{
  "n_layer": 11,
  "d_model": 128,
  "n_experts": 32,
  "experts_per_token": 1,
  "d_expert": 352,
  "d_shared_expert": 0,
  "activation": "squared_relu",
  "moe_layers": [1, 2, 3, 4, 5, 6, 7, 8, 9, 10],
  "router_score": "softmax",
  "normalize_top_k": false,
  "routed_scale": 1.0,
  "balance_loss": 0.00296,
  "balance_bias": false,
  "init_std_router": 0.0157,
  "lr_router": 0.00134,
  "vocab_size": 8192,
  "norm": "rmsnorm",
  "norm_eps": 1e-06,
  "tie_embeddings": "early",
  "optimizer": "muon",
  "lr": 0.00344,
  "beta1": 0.9,
  "grad_clip": 1.0,
  "batch_tokens": 131072,
  "seq_len": 256,
  "train_tokens": 788800000,
  "steps": 6019,
  "dataset": "wikipedia_en"
}
Below are experts of layer 3 (counted from 0) of a mixture-of-experts language model. Rows are named router (the router's row for the expert), down (a neuron's output weights, with its number) and show model dimensions 0-63. Each number is 50 + 12 x the weight over its row's rms, rounded and kept within 0 to 99.
Before each expert's rows: "comes before" lists some tokens at least twice as common just after its tokens as in all text. This comes from a sample of Wikipedia text that the model never trained on. Tokens count by the router's weight.

# expert 31
comes before: " the", " be", " a", " have", " his", " other"
router:71 56 58 38 43 46 64 51 46 35 55 52 57 39 62 58 39 38 80 45 41 62 46 55 61 24 73 58 55 39 51 34 50 48 58 66 69 57 44 41 39 73 64 54 41 48 63 40 54 55 51 44 48 28 69 61 48 68 57 48 49 58 62 56
down0:57 78 69 39 46 54 55 49 71 64 49 57 54 43 61 40 34 66 69 52 55 38 58 45 49 63 61 62 49 56 53 40 47 54 41 26 50 71 58 49 55 61 52 51 56 33 45 57 37 39 40 42 37 42 49 33 56 59 65 30 40 51 56 35
down1:28 56 79 73 40 51 69 71 27 36 73 47 61 54 65 53 61 38 48 42 48 56 40 57 46 70 51 63 39 46 60 31 55 43 64 51 58 57 52 50 45 36 60 52 44 43 60 45 61 48 57 60 40 65 47 33 54 62 56 49 66 64 38 39
down2:65 30 55 62 50 52 46 41 21 42 31 52 28 48 35 55 56 41 52 45 52 79 41 46 43 45 68 66 56 56 48 47 57 48 55 46 55 36 45 41 45 64 56 59 54 39 56 59 52 17 33 39 36 63 62 42 27 56 49 67 67 36 50 64
down3:75 55 50 34 66 28 44 54 56 40 35 49 28 58 22 62 49 62 53 12 38 78 51 43 54 52 50 34 52 47 53 26 56 57 55 37 42 44 53 49 50 42 39 57 76 61 41 68 53 54 53 49 37 63 51 39 45 27 67 51 69 39 46 43
down4:47 42 72 54 54 47 49 54 60 51 51 49 59 36 46 68 25 41 58 29 38 51 51 37 49 42 49 69 57 50 45 54 48 50 55 74 33 52 50 39 52 77 42 36 52 77 55 52 70 49 39 36 46 45 46 62 51 51 40 41 48 26 31 51
down5:55 55 47 50 54 47 69 12 67 71 48 52 52 47 34 35 39 59 47 59 72 42 50 50 29 39 67 51 53 52 25 54 68 33 49 56 47 59 35 65 61 49 37 58 42 43 47 65 36 21 68 45 54 49 54 39 24 52 45 53 47 51 59 58
down6:60 50 45 50 51 58 27 33 60 63 40 30 44 47 44 34 61 61 62 43 70 65 53 46 35 33 43 52 49 55 70 78 47 45 52 49 50 37 30 77 54 33 60 60 52 45 49 40 44 34 42 45 67 46 48 49 59 45 62 42 40 59 42 47
down7:59 56 42 50 35 53 56 47 57 47 46 61 63 56 61 55 47 44 62 54 49 44 71 64 57 65 54 65 32 51 58 33 62 62 73 49 67 59 50 54 42 75 43 41 57 31 48 52 38 52 42 31 31 54 39 56 34 27 56 34 55 30 27 80
down8:64 61 43 33 53 61 68 65 48 44 41 51 59 58 44 49 51 50 52 38 73 43 43 51 43 41 48 57 29 57 49 39 50 64 48 41 47 43 42 66 59 64 31 67 44 46 38 40 34 49 66 47 46 55 58 45 32 39 59 58 40 43 48 31
down9:39 38 50 29 51 43 56 53 69 44 61 50 63 43 35 53 30 42 54 56 59 57 42 51 52 55 64 58 57 52 73 39 76 49 45 68 54 60 31 65 44 39 57 52 49 66 59 40 55 45 16 64 78 54 59 60 39 69 52 39 52 72 64 56
down10:20 58 58 34 69 46 56 34 54 72 57 39 52 35 50 36 74 45 68 46 51 62 67 49 41 70 50 68 37 50 52 43 32 51 59 27 53 61 46 63 60 57 42 32 43 60 59 74 49 53 47 57 51 47 55 46 23 52 42 37 65 29 48 45
down11:44 37 58 48 53 53 45 47 99 52 44 36 58 54 51 45 56 49 36 33 48 43 48 33 16 34 65 61 28 52 56 51 37 56 42 51 58 46 28 38 68 61 66 53 48 60 46 65 55 81 43 31 57 62 35 51 45 70 49 54 58 62 44 47

# expert 15
comes before: " was", " he", " is", " the", " had", " it"
router:57 53 54 25 62 38 34 35 46 33 49 58 39 58 37 42 39 64 54 46 49 48 71 49 29 36 48 47 44 66 44 53 62 53 65 58 51 54 42 26 33 64 47 42 48 36 47 56 61 43 34 58 55 39 33 50 57 58 63 48 60 46 44 50
down0:49 43 53 29 52 50 66 28 50 52 54 48 63 52 40 75 74 57 49 55 52 74 40 64 89 68 50 43 50 58 56 41 33 52 47 61 48 55 57 65 55 56 47 49 57 29 66 49 63 59 49 45 54 51 68 56 48 55 42 65 45 69 46 52
down1:52 65 43 47 46 42 42 56 63 40 65 53 56 49 40 50 51 61 51 52 30 41 57 65 48 82 47 43 25 65 32 67 64 33 59 38 46 44 55 57 51 41 27 51 47 47 42 56 39 44 46 69 46 45 50 54 36 62 50 17 67 62 48 46
down2:41 42 42 45 37 58 56 29 63 38 41 47 60 36 18 54 58 66 70 42 30 41 50 49 41 60 58 31 49 62 59 58 59 41 39 13 63 50 60 74 64 33 46 52 29 59 63 58 47 46 45 35 34 61 27 66 63 62 50 49 32 54 62 56
down3:45 28 44 73 37 51 65 69 57 57 54 49 50 62 44 66 31 50 39 35 35 51 52 59 62 43 50 67 67 40 62 54 63 29 57 51 65 38 59 34 67 41 53 63 56 31 65 47 60 52 48 57 61 56 72 56 43 39 48 54 42 58 48 24
down4:58 40 59 55 38 43 47 51 66 46 39 50 28 34 57 42 21 39 43 36 39 39 68 45 50 39 25 63 50 62 53 58 30 65 55 58 54 62 56 45 45 46 68 44 58 38 47 57 51 34 38 46 34 63 39 51 67 31 50 37 66 53 53 27
down5:56 57 44 40 49 44 60 49 52 58 10 65 49 37 22 47 59 33 41 69 51 36 63 42 32 42 52 63 23 56 54 65 57 28 71 41 42 26 59 28 51 65 46 56 47 31 53 51 61 37 35 51 63 49 45 36 46 58 47 49 45 49 51 48
down6:68 64 61 44 39 73 58 59 54 55 49 59 75 50 52 51 48 69 57 48 37 49 63 68 38 73 70 46 39 65 50 54 41 61 61 52 64 54 47 35 65 61 37 60 37 45 41 51 54 18 60 33 54 43 40 61 47 41 59 45 56 63 44 48
down7:39 64 40 47 61 26 70 37 50 44 67 63 70 34 76 42 59 47 54 51 56 32 63 41 43 58 56 32 51 25 67 46 62 46 45 52 44 49 49 53 46 37 41 43 44 42 78 47 47 52 64 51 53 57 53 51 54 44 76 62 55 60 55 45
down8:40 40 82 63 52 52 54 73 44 61 54 67 58 36 40 55 49 60 52 42 22 55 42 67 64 37 68 39 51 50 75 52 48 52 33 42 57 48 58 41 39 44 48 57 58 32 38 58 32 67 44 53 65 47 52 56 36 44 37 43 55 55 47 72
down9:57 47 56 36 40 29 40 34 57 55 62 51 36 26 51 45 39 60 68 41 56 35 48 53 58 34 39 60 43 45 63 57 64 55 52 61 51 46 62 51 44 43 52 54 53 59 35 45 76 41 47 29 61 40 33 38 41 32 71 59 37 58 53 81
down10:63 55 37 72 39 41 54 53 40 59 65 33 62 59 59 44 56 59 30 42 38 53 57 52 42 66 42 52 55 59 48 49 61 28 47 44 69 53 34 44 59 63 32 52 40 55 55 68 54 58 62 53 50 58 59 43 30 14 72 48 55 53 35 60
down11:55 42 66 56 30 44 22 33 41 45 65 70 37 54 58 57 64 59 36 43 51 60 42 67 38 49 31 65 22 60 54 62 26 46 49 53 50 37 51 39 35 28 49 30 35 59 62 55 44 39 55 46 38 54 42 71 45 41 29 48 67 48 37 47

# expert 22
comes before: "e", "er", "ing", "s", "ed", "es"
router:40 61 49 39 54 56 48 50 57 25 42 45 61 49 60 59 55 26 68 49 45 56 54 31 41 41 52 49 52 30 23 46 36 66 55 41 38 42 60 58 49 52 25 37 49 43 55 37 51 43 43 44 66 52 22 60 59 38 48 59 36 69 60 54
down0:74 43 57 37 40 47 44 64 52 42 73 60 48 46 65 34 55 60 45 26 50 35 39 36 39 51 53 49 69 61 60 33 42 51 68 31 78 70 52 52 50 59 44 40 39 52 54 62 59 44 75 39 42 47 71 36 35 49 35 48 56 47 40 68
down1:45 48 45 27 52 73 53 60 49 62 45 35 32 44 29 35 19 44 64 43 25 40 55 52 46 56 50 57 41 42 51 24 59 40 70 64 66 52 58 46 58 67 45 31 54 42 58 76 41 51 41 40 64 25 29 52 55 52 43 53 41 47 48 63
down2:54 58 26 73 61 50 59 55 46 54 31 37 65 61 29 50 46 46 37 36 46 74 58 64 63 68 40 51 40 40 54 40 65 66 57 27 29 45 49 55 30 61 57 43 40 38 42 34 48 44 37 50 44 53 32 52 41 52 43 40 47 48 41 54
down3:53 75 57 43 61 50 57 59 42 44 45 38 51 52 52 40 53 49 73 44 24 59 67 63 65 74 77 39 18 47 57 61 33 64 26 51 38 38 43 49 52 61 29 54 53 40 52 56 34 54 32 68 41 48 68 61 38 55 47 43 63 64 48 44
down4:59 57 42 72 60 55 31 68 68 39 58 40 49 56 41 48 20 44 60 57 42 71 77 55 53 62 53 59 13 62 65 58 56 69 35 49 31 65 48 51 42 50 54 69 62 58 46 37 21 51 54 34 63 60 57 54 46 46 51 39 43 55 60 69
down5:36 30 42 64 43 42 49 56 41 40 49 26 48 48 53 25 31 45 51 57 52 71 51 48 52 65 56 53 51 67 51 42 68 53 35 59 52 48 38 57 56 57 52 63 46 59 43 39 42 49 59 39 45 58 61 59 58 46 37 33 49 29 53 44
down6:59 27 53 45 40 45 39 46 62 70 55 65 64 35 38 52 34 69 47 29 39 50 35 42 63 52 72 31 77 66 42 50 48 61 49 52 58 56 45 28 46 69 61 58 42 63 49 33 31 66 41 75 38 45 48 35 56 54 50 50 29 53 40 45
down7:32 46 45 52 49 58 50 58 42 59 51 40 48 50 81 51 56 30 73 66 58 43 42 60 65 54 85 58 74 62 59 56 56 57 57 81 51 56 20 60 73 53 39 41 54 55 43 50 46 79 40 40 47 50 46 54 53 58 60 65 73 34 42 61
down8:55 65 54 34 40 53 55 37 56 56 28 61 42 88 55 55 57 67 50 68 42 50 56 44 30 62 30 44 55 59 45 42 62 46 29 47 59 40 60 47 35 63 42 46 42 44 34 57 36 48 54 47 44 17 33 46 45 67 62 47 62 34 49 39
down9:48 65 51 78 33 76 51 65 32 37 45 62 64 44 36 58 64 32 57 50 35 43 47 75 36 45 62 43 62 59 48 55 50 48 41 31 66 41 73 50 15 59 41 52 42 64 49 60 66 51 49 54 38 53 42 50 64 39 58 68 68 53 60 68
down10:69 57 43 60 46 52 45 32 48 28 53 41 44 41 51 51 58 46 82 49 50 61 28 63 40 38 56 63 48 42 70 43 55 67 48 44 58 56 70 49 59 37 51 55 62 39 56 32 70 43 52 37 35 64 51 58 42 51 35 49 50 31 52 38
down11:69 70 47 40 43 70 40 65 36 47 54 40 69 44 59 50 49 58 39 53 49 66 48 56 27 46 62 36 31 52 58 27 49 48 56 54 58 45 48 71 53 55 47 45 46 36 46 37 28 27 42 54 67 62 44 62 41 58 57 61 31 51 64 63

# expert 25
comes before: "-", "|", " -", "3", "The", "2"
router:54 57 51 31 65 49 62 54 59 71 54 57 55 40 71 32 67 61 45 56 47 48 64 57 48 50 39 57 43 48 42 45 51 39 40 39 59 36 54 60 41 39 43 51 41 48 35 32 56 48 63 41 42 54 67 45 42 65 34 35 53 33 42 53
down0:64 56 51 54 56 38 56 53 49 47 42 38 36 29 27 57 48 46 47 43 40 50 42 49 40 66 45 37 57 40 61 45 58 49 47 44 57 45 48 52 47 57 62 59 59 44 55 47 62 71 61 62 53 70 65 50 39 33 68 63 60 53 51 47
down1:80 58 65 57 50 73 40 50 53 48 38 64 59 51 45 56 69 51 54 65 56 47 51 69 70 39 44 50 31 69 41 49 49 59 57 40 38 45 42 55 46 51 63 32 48 46 38 40 52 30 56 40 48 51 43 56 63 69 42 60 59 54 66 46
down2:41 72 57 63 45 40 27 55 50 45 36 44 43 36 35 51 49 54 54 44 58 43 43 63 50 69 30 49 52 56 45 43 62 58 26 37 64 60 50 52 52 56 37 58 58 49 28 54 40 34 51 35 80 66 51 57 68 55 55 50 56 60 59 59
down3:40 39 60 46 71 59 78 31 47 63 46 51 45 54 47 54 46 76 55 75 43 59 60 43 58 29 58 50 57 59 59 45 67 58 44 28 52 52 56 66 54 50 44 56 57 40 43 32 42 52 49 69 48 63 43 41 28 29 63 34 36 39 86 51
down4:59 61 45 62 77 38 49 55 65 46 53 52 63 35 41 54 47 45 28 31 41 50 67 43 53 49 50 57 71 63 55 40 49 56 50 48 22 48 47 29 65 50 75 28 37 24 19 56 42 67 38 64 22 42 52 55 48 48 47 49 42 55 46 56
down5:43 54 33 32 36 49 34 37 51 23 59 18 59 48 36 57 58 43 55 34 62 59 47 55 46 57 64 36 45 52 40 53 30 44 51 65 35 53 45 52 38 65 77 52 41 46 63 29 63 57 46 58 56 48 41 56 40 48 74 43 43 65 56 72
down6:50 46 68 38 43 64 34 47 57 32 53 52 61 62 55 40 52 18 39 47 46 41 56 60 49 48 72 54 72 44 57 31 42 52 57 35 43 65 38 56 48 53 45 37 66 48 38 52 43 41 44 18 41 68 25 59 52 26 57 69 57 60 47 42
down7:42 56 47 52 65 40 52 33 39 44 43 44 32 77 80 42 67 42 65 50 14 73 39 53 55 56 47 55 46 81 49 53 65 44 55 51 44 53 66 64 59 29 43 45 55 29 56 59 45 45 33 44 47 42 47 63 44 60 59 53 47 49 43 44
down8:65 35 58 32 35 24 54 41 34 57 77 53 46 41 52 22 51 49 31 46 55 34 37 41 49 45 34 37 53 60 59 64 32 72 42 31 42 56 38 46 60 53 38 25 62 53 53 44 72 51 46 58 39 54 61 55 34 54 49 50 58 42 47 68
down9:64 32 40 24 58 30 34 56 55 30 81 59 55 46 50 79 56 41 56 47 67 43 72 37 50 42 61 35 40 59 36 44 56 60 47 53 52 53 58 54 35 56 36 51 54 34 56 63 62 43 44 52 55 55 57 59 70 61 66 72 58 64 48 75
down10:60 43 56 50 56 41 63 55 56 63 44 66 63 35 73 74 57 45 51 66 50 49 46 33 51 41 57 52 30 21 54 50 62 62 36 67 46 53 61 59 62 58 69 57 47 64 56 49 67 65 51 39 41 57 54 41 33 63 34 34 52 34 38 50
down11:29 33 54 32 58 65 25 67 66 50 68 55 46 43 65 54 76 72 53 48 49 36 55 61 36 19 70 56 45 44 74 53 57 56 35 48 41 36 50 60 43 49 43 26 61 67 33 47 45 56 50 48 47 53 34 48 44 38 44 46 53 50 55 54

# expert 23
comes before: " the", ",", " a", " to", " of", " well"
router:54 49 47 56 57 48 17 27 54 43 46 54 18 75 53 36 46 43 32 60 58 56 64 55 33 53 58 26 48 51 34 42 39 31 80 42 45 50 56 20 54 53 60 60 51 52 52 53 53 57 38 41 43 48 61 71 64 47 37 51 30 33 57 47
down0:68 55 60 62 60 57 40 70 47 48 35 59 51 53 52 50 69 63 61 36 45 31 65 46 51 43 74 49 60 57 20 60 23 35 25 45 49 38 57 64 70 37 18 52 48 59 66 66 47 46 41 33 50 61 58 81 49 52 64 57 53 48 61 48
down1:43 52 51 38 42 62 62 43 46 53 69 51 51 52 58 33 52 56 42 72 16 56 52 41 66 46 70 61 44 36 56 41 35 61 64 46 54 51 19 62 54 59 56 61 05 34 65 54 35 31 40 60 49 38 53 51 57 69 62 46 54 51 58 39
down2:54 53 52 41 64 56 61 37 62 57 45 41 42 44 50 49 66 40 68 51 56 78 56 47 74 59 37 40 41 38 46 50 38 48 31 30 53 55 78 60 56 39 49 39 44 66 68 42 50 55 56 65 47 55 57 51 53 45 52 43 50 30 35 52
down3:50 59 70 38 44 38 52 48 52 46 49 45 41 41 50 49 55 58 40 55 41 47 56 59 52 56 48 52 48 59 59 44 49 37 40 36 53 49 28 54 74 33 67 47 47 49 63 52 49 72 28 32 41 54 29 23 59 48 73 48 50 60 44 38
down4:47 56 57 47 39 73 70 56 35 57 67 43 49 52 54 34 30 58 39 51 49 47 45 45 62 35 62 72 33 53 48 64 66 51 68 55 33 32 45 13 53 46 54 65 42 52 45 53 51 50 50 66 60 38 44 32 49 56 67 27 49 28 56 34
down5:56 52 65 44 43 44 37 45 28 54 54 23 95 45 61 39 48 72 46 39 55 47 48 49 35 63 38 48 44 46 48 50 46 62 41 51 31 36 33 49 67 70 56 51 19 46 55 47 49 51 52 30 47 59 29 51 50 60 38 36 51 50 40 38
down6:52 55 39 58 70 35 66 33 57 57 58 46 51 33 70 38 60 61 58 61 42 66 57 49 46 54 62 39 46 61 48 48 58 53 36 41 53 43 40 59 68 44 57 56 57 62 58 61 51 44 49 39 61 44 41 60 62 35 58 60 20 51 59 21
down7:45 34 46 51 55 56 39 45 43 38 65 35 56 43 33 19 62 43 62 67 42 37 63 38 46 30 60 35 49 72 44 45 56 46 52 34 68 50 49 37 53 14 56 46 42 52 71 47 34 43 49 57 47 60 36 40 47 59 15 48 41 44 35 62
down8:79 70 43 63 29 37 71 59 61 52 70 54 49 40 39 74 44 29 51 68 53 53 44 78 35 59 51 59 47 31 40 45 40 49 23 55 58 41 43 43 44 64 37 32 69 48 33 53 31 54 68 57 61 54 45 48 56 49 65 46 61 48 57 50
down9:63 62 55 50 56 43 44 48 47 50 33 48 36 44 27 57 51 40 50 66 58 52 51 58 40 72 61 50 47 59 42 58 63 32 50 42 59 33 42 41 75 44 49 56 21 50 68 48 59 54 43 23 70 56 14 54 86 28 58 45 45 49 47 46
down10:53 47 86 42 62 32 46 27 54 33 64 50 68 55 59 59 64 33 51 57 53 66 47 60 69 50 09 37 38 54 69 39 62 70 29 34 63 75 39 39 40 59 56 51 53 38 52 38 49 47 50 46 55 61 50 53 47 44 43 45 55 63 45 51
down11:48 57 53 34 46 63 73 50 78 46 58 37 73 54 71 46 53 50 51 42 48 36 64 45 60 51 63 61 39 49 54 59 43 47 48 46 51 38 37 44 47 46 47 65 43 47 43 47 47 57 62 27 58 42 38 58 31 57 72 39 14 52 45 45

# expert 18
comes before: ",", ".", " States", "\n", " and", " ("
router:26 51 58 43 63 54 56 56 62 19 59 48 38 54 41 65 56 43 62 60 36 64 47 33 59 61 55 64 53 45 61 53 45 51 37 45 58 51 51 72 39 32 43 27 54 34 53 54 53 46 70 39 62 45 53 52 39 46 67 66 35 40 76 57
down0:38 66 48 32 41 63 54 44 48 41 54 50 50 66 49 56 50 42 42 32 38 62 46 58 45 61 64 45 46 54 54 40 40 68 51 56 26 48 53 43 41 48 51 63 46 48 62 24 54 47 36 29 47 49 65 45 71 42 25 57 57 45 47 48
down1:48 58 35 43 34 61 22 31 42 53 55 62 48 62 60 19 35 41 50 59 46 42 34 30 59 35 58 59 33 25 43 45 57 46 46 36 38 28 45 51 63 43 65 29 65 24 48 46 45 40 52 44 54 36 62 41 51 46 52 50 30 79 56 47
down2:61 53 45 48 50 48 61 29 65 74 63 80 64 33 44 56 31 24 53 45 51 50 60 48 50 66 66 27 47 59 49 70 43 40 48 57 40 34 65 52 46 50 20 41 64 49 62 52 39 48 74 41 64 44 34 46 75 39 56 62 53 49 44 71
down3:37 44 33 54 46 73 61 37 32 47 56 60 31 66 51 52 46 81 42 46 57 51 42 51 44 45 41 69 36 42 30 51 55 45 54 51 58 56 40 34 59 58 53 52 70 71 49 26 43 56 16 41 49 64 53 38 32 47 48 63 52 36 52 55
down4:71 43 30 34 51 47 24 36 62 61 59 57 51 46 53 34 51 41 46 54 29 62 36 70 55 27 66 40 52 50 44 35 15 63 61 66 44 59 46 58 50 52 60 40 51 44 44 49 52 50 47 58 73 64 56 54 50 52 62 49 47 56 41 37
down5:43 69 58 53 63 35 69 56 48 73 59 37 53 56 58 39 68 69 52 43 66 54 41 67 54 55 15 47 61 45 52 65 41 34 59 82 52 38 44 48 45 55 40 52 58 46 45 40 51 57 61 59 35 58 45 43 64 48 65 53 53 47 47 40
down6:47 28 43 49 58 48 46 51 44 39 51 47 49 57 56 60 60 53 57 64 70 50 35 52 49 42 45 67 52 38 55 57 48 44 49 39 48 42 41 53 73 64 51 41 45 63 58 49 46 45 70 40 65 57 52 48 71 44 60 42 65 33 30 50
down7:53 44 40 38 61 64 57 62 37 66 57 50 46 41 53 65 58 43 55 42 24 32 46 57 37 57 72 60 55 42 49 39 49 51 46 32 10 54 54 59 27 57 60 44 58 36 53 46 39 36 32 62 60 42 59 70 43 54 65 49 58 42 52 39
down8:59 54 49 57 42 58 58 47 61 56 56 55 39 62 54 50 53 31 48 47 65 50 43 45 56 46 37 74 54 58 48 49 65 47 48 65 56 41 52 36 44 56 54 47 64 26 41 59 54 32 45 75 49 54 57 48 45 48 74 68 65 46 56 51
down9:54 63 71 35 37 57 33 73 62 20 46 51 41 60 68 40 55 50 39 58 46 60 48 44 57 47 42 55 23 60 38 51 56 44 47 46 28 40 33 71 43 29 44 32 48 55 50 28 50 43 43 50 53 63 52 42 57 45 38 44 48 29 50 48
down10:70 40 39 48 52 46 70 62 70 69 74 42 36 47 63 58 51 57 48 51 34 57 39 30 75 71 58 57 67 46 59 69 41 54 43 50 52 54 35 56 32 53 64 46 55 41 43 52 54 51 29 65 43 69 54 49 46 55 61 47 70 69 58 76
down11:38 68 62 52 56 28 34 36 44 47 47 48 46 44 63 70 39 49 41 42 52 45 53 56 29 60 46 41 64 59 50 59 54 45 14 55 47 49 25 46 45 41 66 64 39 51 57 50 29 76 36 39 52 49 41 31 56 37 50 58 57 42 69 44

# expert 21
comes before: " the", " a", " his", " their", " an", " its"
router:72 71 66 77 39 52 45 54 68 35 70 54 38 37 37 43 48 63 65 30 52 56 25 59 45 47 62 58 52 35 63 40 37 53 62 66 37 74 34 34 66 61 68 69 39 42 53 60 44 34 59 37 48 45 24 39 63 53 63 60 51 56 40 39
down0:39 62 61 40 43 35 43 48 56 55 63 57 43 52 49 45 31 66 39 45 36 55 62 24 36 36 44 57 41 51 47 53 57 54 56 58 27 48 36 79 32 41 76 48 40 59 49 59 65 52 59 45 62 31 46 62 59 58 58 39 34 51 67 47
down1:51 50 51 52 41 49 40 53 31 75 47 65 38 41 44 75 72 50 40 69 35 71 51 58 38 51 43 35 42 57 61 57 34 67 51 61 33 73 56 55 53 60 59 46 59 60 48 57 28 39 56 41 38 52 68 60 53 53 44 35 55 59 49 81
down2:52 57 16 47 61 45 74 41 57 55 77 48 54 59 77 60 43 25 46 37 52 37 52 42 47 39 34 65 51 52 28 46 34 30 51 52 51 57 53 57 52 54 73 45 60 46 47 55 38 35 44 59 61 39 63 54 61 51 54 60 64 70 41 45
down3:65 62 63 46 32 41 53 53 51 39 69 36 60 63 56 34 55 57 44 32 65 10 29 57 51 42 42 70 45 18 48 63 62 41 43 37 51 33 66 56 46 51 62 49 33 60 56 69 42 36 53 48 32 68 60 58 47 60 55 46 54 31 67 39
down4:64 57 54 41 41 62 30 53 59 44 53 53 63 57 48 44 66 32 52 47 71 54 38 32 60 54 52 52 39 42 47 63 71 45 27 52 40 42 51 54 52 65 71 45 57 30 51 37 44 38 37 42 34 49 47 50 57 36 45 54 49 54 55 41
down5:48 81 71 52 38 42 57 58 44 46 31 56 42 68 49 58 53 49 56 38 51 64 32 47 69 36 55 67 69 22 73 30 42 36 41 42 37 48 60 65 46 44 41 54 52 64 56 57 41 49 48 32 44 60 46 45 53 63 78 30 37 50 28 48
down6:38 74 65 45 32 44 57 40 45 38 56 59 49 63 59 48 63 58 63 37 45 35 37 35 50 23 66 55 39 37 40 43 35 41 58 36 35 63 47 41 61 48 64 67 51 40 54 57 47 37 53 50 47 53 22 33 65 58 49 21 36 62 47 43
down7:31 57 57 68 42 24 39 54 46 58 68 53 51 24 59 45 71 70 53 48 61 33 41 50 61 45 49 48 57 49 33 41 62 54 46 60 43 31 34 62 29 54 39 60 49 33 42 68 49 21 46 40 62 44 56 58 54 43 58 69 32 75 48 51
down8:43 76 63 20 74 44 58 68 51 45 43 61 61 52 52 43 41 62 34 50 28 64 45 60 49 44 51 69 46 53 59 45 43 23 43 43 74 40 53 43 65 59 64 40 45 23 62 48 65 42 40 68 57 67 46 52 62 48 78 50 45 30 55 48
down9:38 49 53 42 48 55 67 64 41 44 42 58 45 49 38 49 41 70 59 42 38 57 57 64 47 47 31 52 54 54 37 40 52 46 58 50 69 51 28 39 38 50 44 51 49 48 51 57 55 61 61 61 70 30 49 50 57 55 72 32 46 77 56 55
down10:43 32 46 40 49 39 39 29 54 35 72 54 66 59 55 47 34 43 79 54 52 43 40 34 63 77 55 33 47 36 38 53 59 70 66 48 50 42 55 45 46 63 50 52 72 61 49 65 29 57 47 49 62 68 42 59 65 52 44 30 55 53 21 41
down11:46 46 58 49 38 38 45 41 73 41 19 41 58 77 55 52 60 41 43 53 48 41 40 52 78 38 46 40 65 46 55 42 50 34 63 45 64 52 69 57 52 64 54 37 46 35 39 57 68 43 47 75 52 61 50 55 42 53 65 65 55 56 51 69

# expert 30
comes before: " 0", "  ", " 1", " 2", " 3", " —"
router:71 34 67 48 35 55 56 71 43 52 66 38 41 41 63 37 57 43 64 48 77 54 66 66 71 44 47 41 37 61 26 30 34 47 42 69 31 37 57 59 42 38 41 35 43 48 60 38 60 47 49 40 64 38 69 62 49 47 42 43 72 39 35 50
down0:63 55 65 39 45 28 39 45 44 48 50 39 54 58 74 59 63 32 60 50 69 32 55 38 45 48 14 58 48 50 50 55 48 24 52 53 57 39 56 29 56 35 68 27 55 50 37 38 72 65 62 67 33 33 67 41 48 45 65 56 34 57 43 47
down1:51 64 33 66 46 45 37 58 53 46 46 29 46 71 33 43 44 44 58 53 38 67 51 33 43 54 43 44 62 60 73 62 52 44 66 46 68 45 58 51 53 37 39 60 46 64 48 30 42 58 79 13 48 71 59 43 52 58 55 38 80 65 41 48
down2:66 48 43 53 53 42 70 42 59 52 63 47 43 27 47 61 32 33 69 46 45 25 63 31 52 43 55 54 40 41 57 50 52 47 43 54 28 55 57 65 53 56 63 43 57 51 26 51 83 66 63 77 35 45 46 57 29 40 50 53 21 41 40 46
down3:81 63 52 67 40 50 46 42 17 60 31 67 58 31 58 45 55 65 41 51 56 57 37 60 85 43 53 41 66 42 37 45 39 46 62 52 35 69 41 51 56 49 39 42 60 33 58 68 63 49 60 45 53 56 46 56 53 40 66 42 63 55 52 42
down4:44 69 56 65 47 45 50 49 56 39 58 25 46 56 56 30 77 47 49 49 58 54 69 62 75 56 33 55 57 54 44 53 56 58 45 59 51 39 67 53 36 53 61 33 51 64 45 49 71 31 78 49 53 53 70 58 50 45 47 46 66 42 89 59
down5:41 28 29 51 58 60 36 68 46 65 40 62 20 45 51 51 34 41 30 42 55 47 38 45 39 50 52 32 51 40 46 59 66 54 46 31 22 52 76 52 32 37 33 65 36 43 64 41 52 82 61 22 54 38 47 51 41 73 50 45 47 54 59 45
down6:48 41 36 44 62 53 44 33 54 51 52 51 36 66 48 39 51 49 49 27 56 40 45 45 42 57 50 27 48 52 25 31 56 55 30 43 40 16 52 36 53 48 59 37 53 49 49 70 36 61 38 54 43 42 43 51 38 42 36 59 33 38 22 45
down7:61 61 43 60 54 64 50 43 27 80 60 57 76 71 52 38 37 46 44 31 58 52 52 25 48 53 36 49 72 45 40 44 54 36 52 59 49 63 63 33 38 53 42 56 51 47 68 53 82 56 43 51 39 38 56 62 57 66 61 57 56 54 39 54
down8:48 52 62 60 65 44 51 67 56 74 61 30 76 37 33 57 55 69 53 38 46 53 63 75 34 48 41 42 56 29 64 73 46 27 48 54 49 44 80 39 55 67 54 34 57 40 38 51 64 46 46 41 40 52 60 52 69 53 42 68 36 49 34 56
down9:62 50 39 52 43 56 71 44 63 48 66 66 51 42 48 53 42 67 27 34 53 63 50 72 33 57 62 51 46 38 45 52 57 28 70 53 40 67 74 35 48 55 60 51 33 60 43 47 64 51 49 50 47 61 47 35 55 49 54 56 58 46 37 52
down10:60 64 74 41 71 48 46 43 44 54 46 67 17 42 51 57 69 46 29 44 65 56 62 29 51 50 32 41 45 36 67 56 53 44 47 61 23 56 50 56 56 56 56 65 40 31 66 60 38 53 69 62 37 69 61 58 47 76 54 46 64 48 63 44
down11:54 37 64 61 48 39 48 54 45 37 59 63 52 64 54 36 46 60 19 70 32 75 53 55 53 48 47 53 56 57 68 66 54 57 67 31 61 67 44 55 45 54 60 50 33 46 23 39 39 48 42 61 70 72 69 52 42 73 46 55 55 45 42 46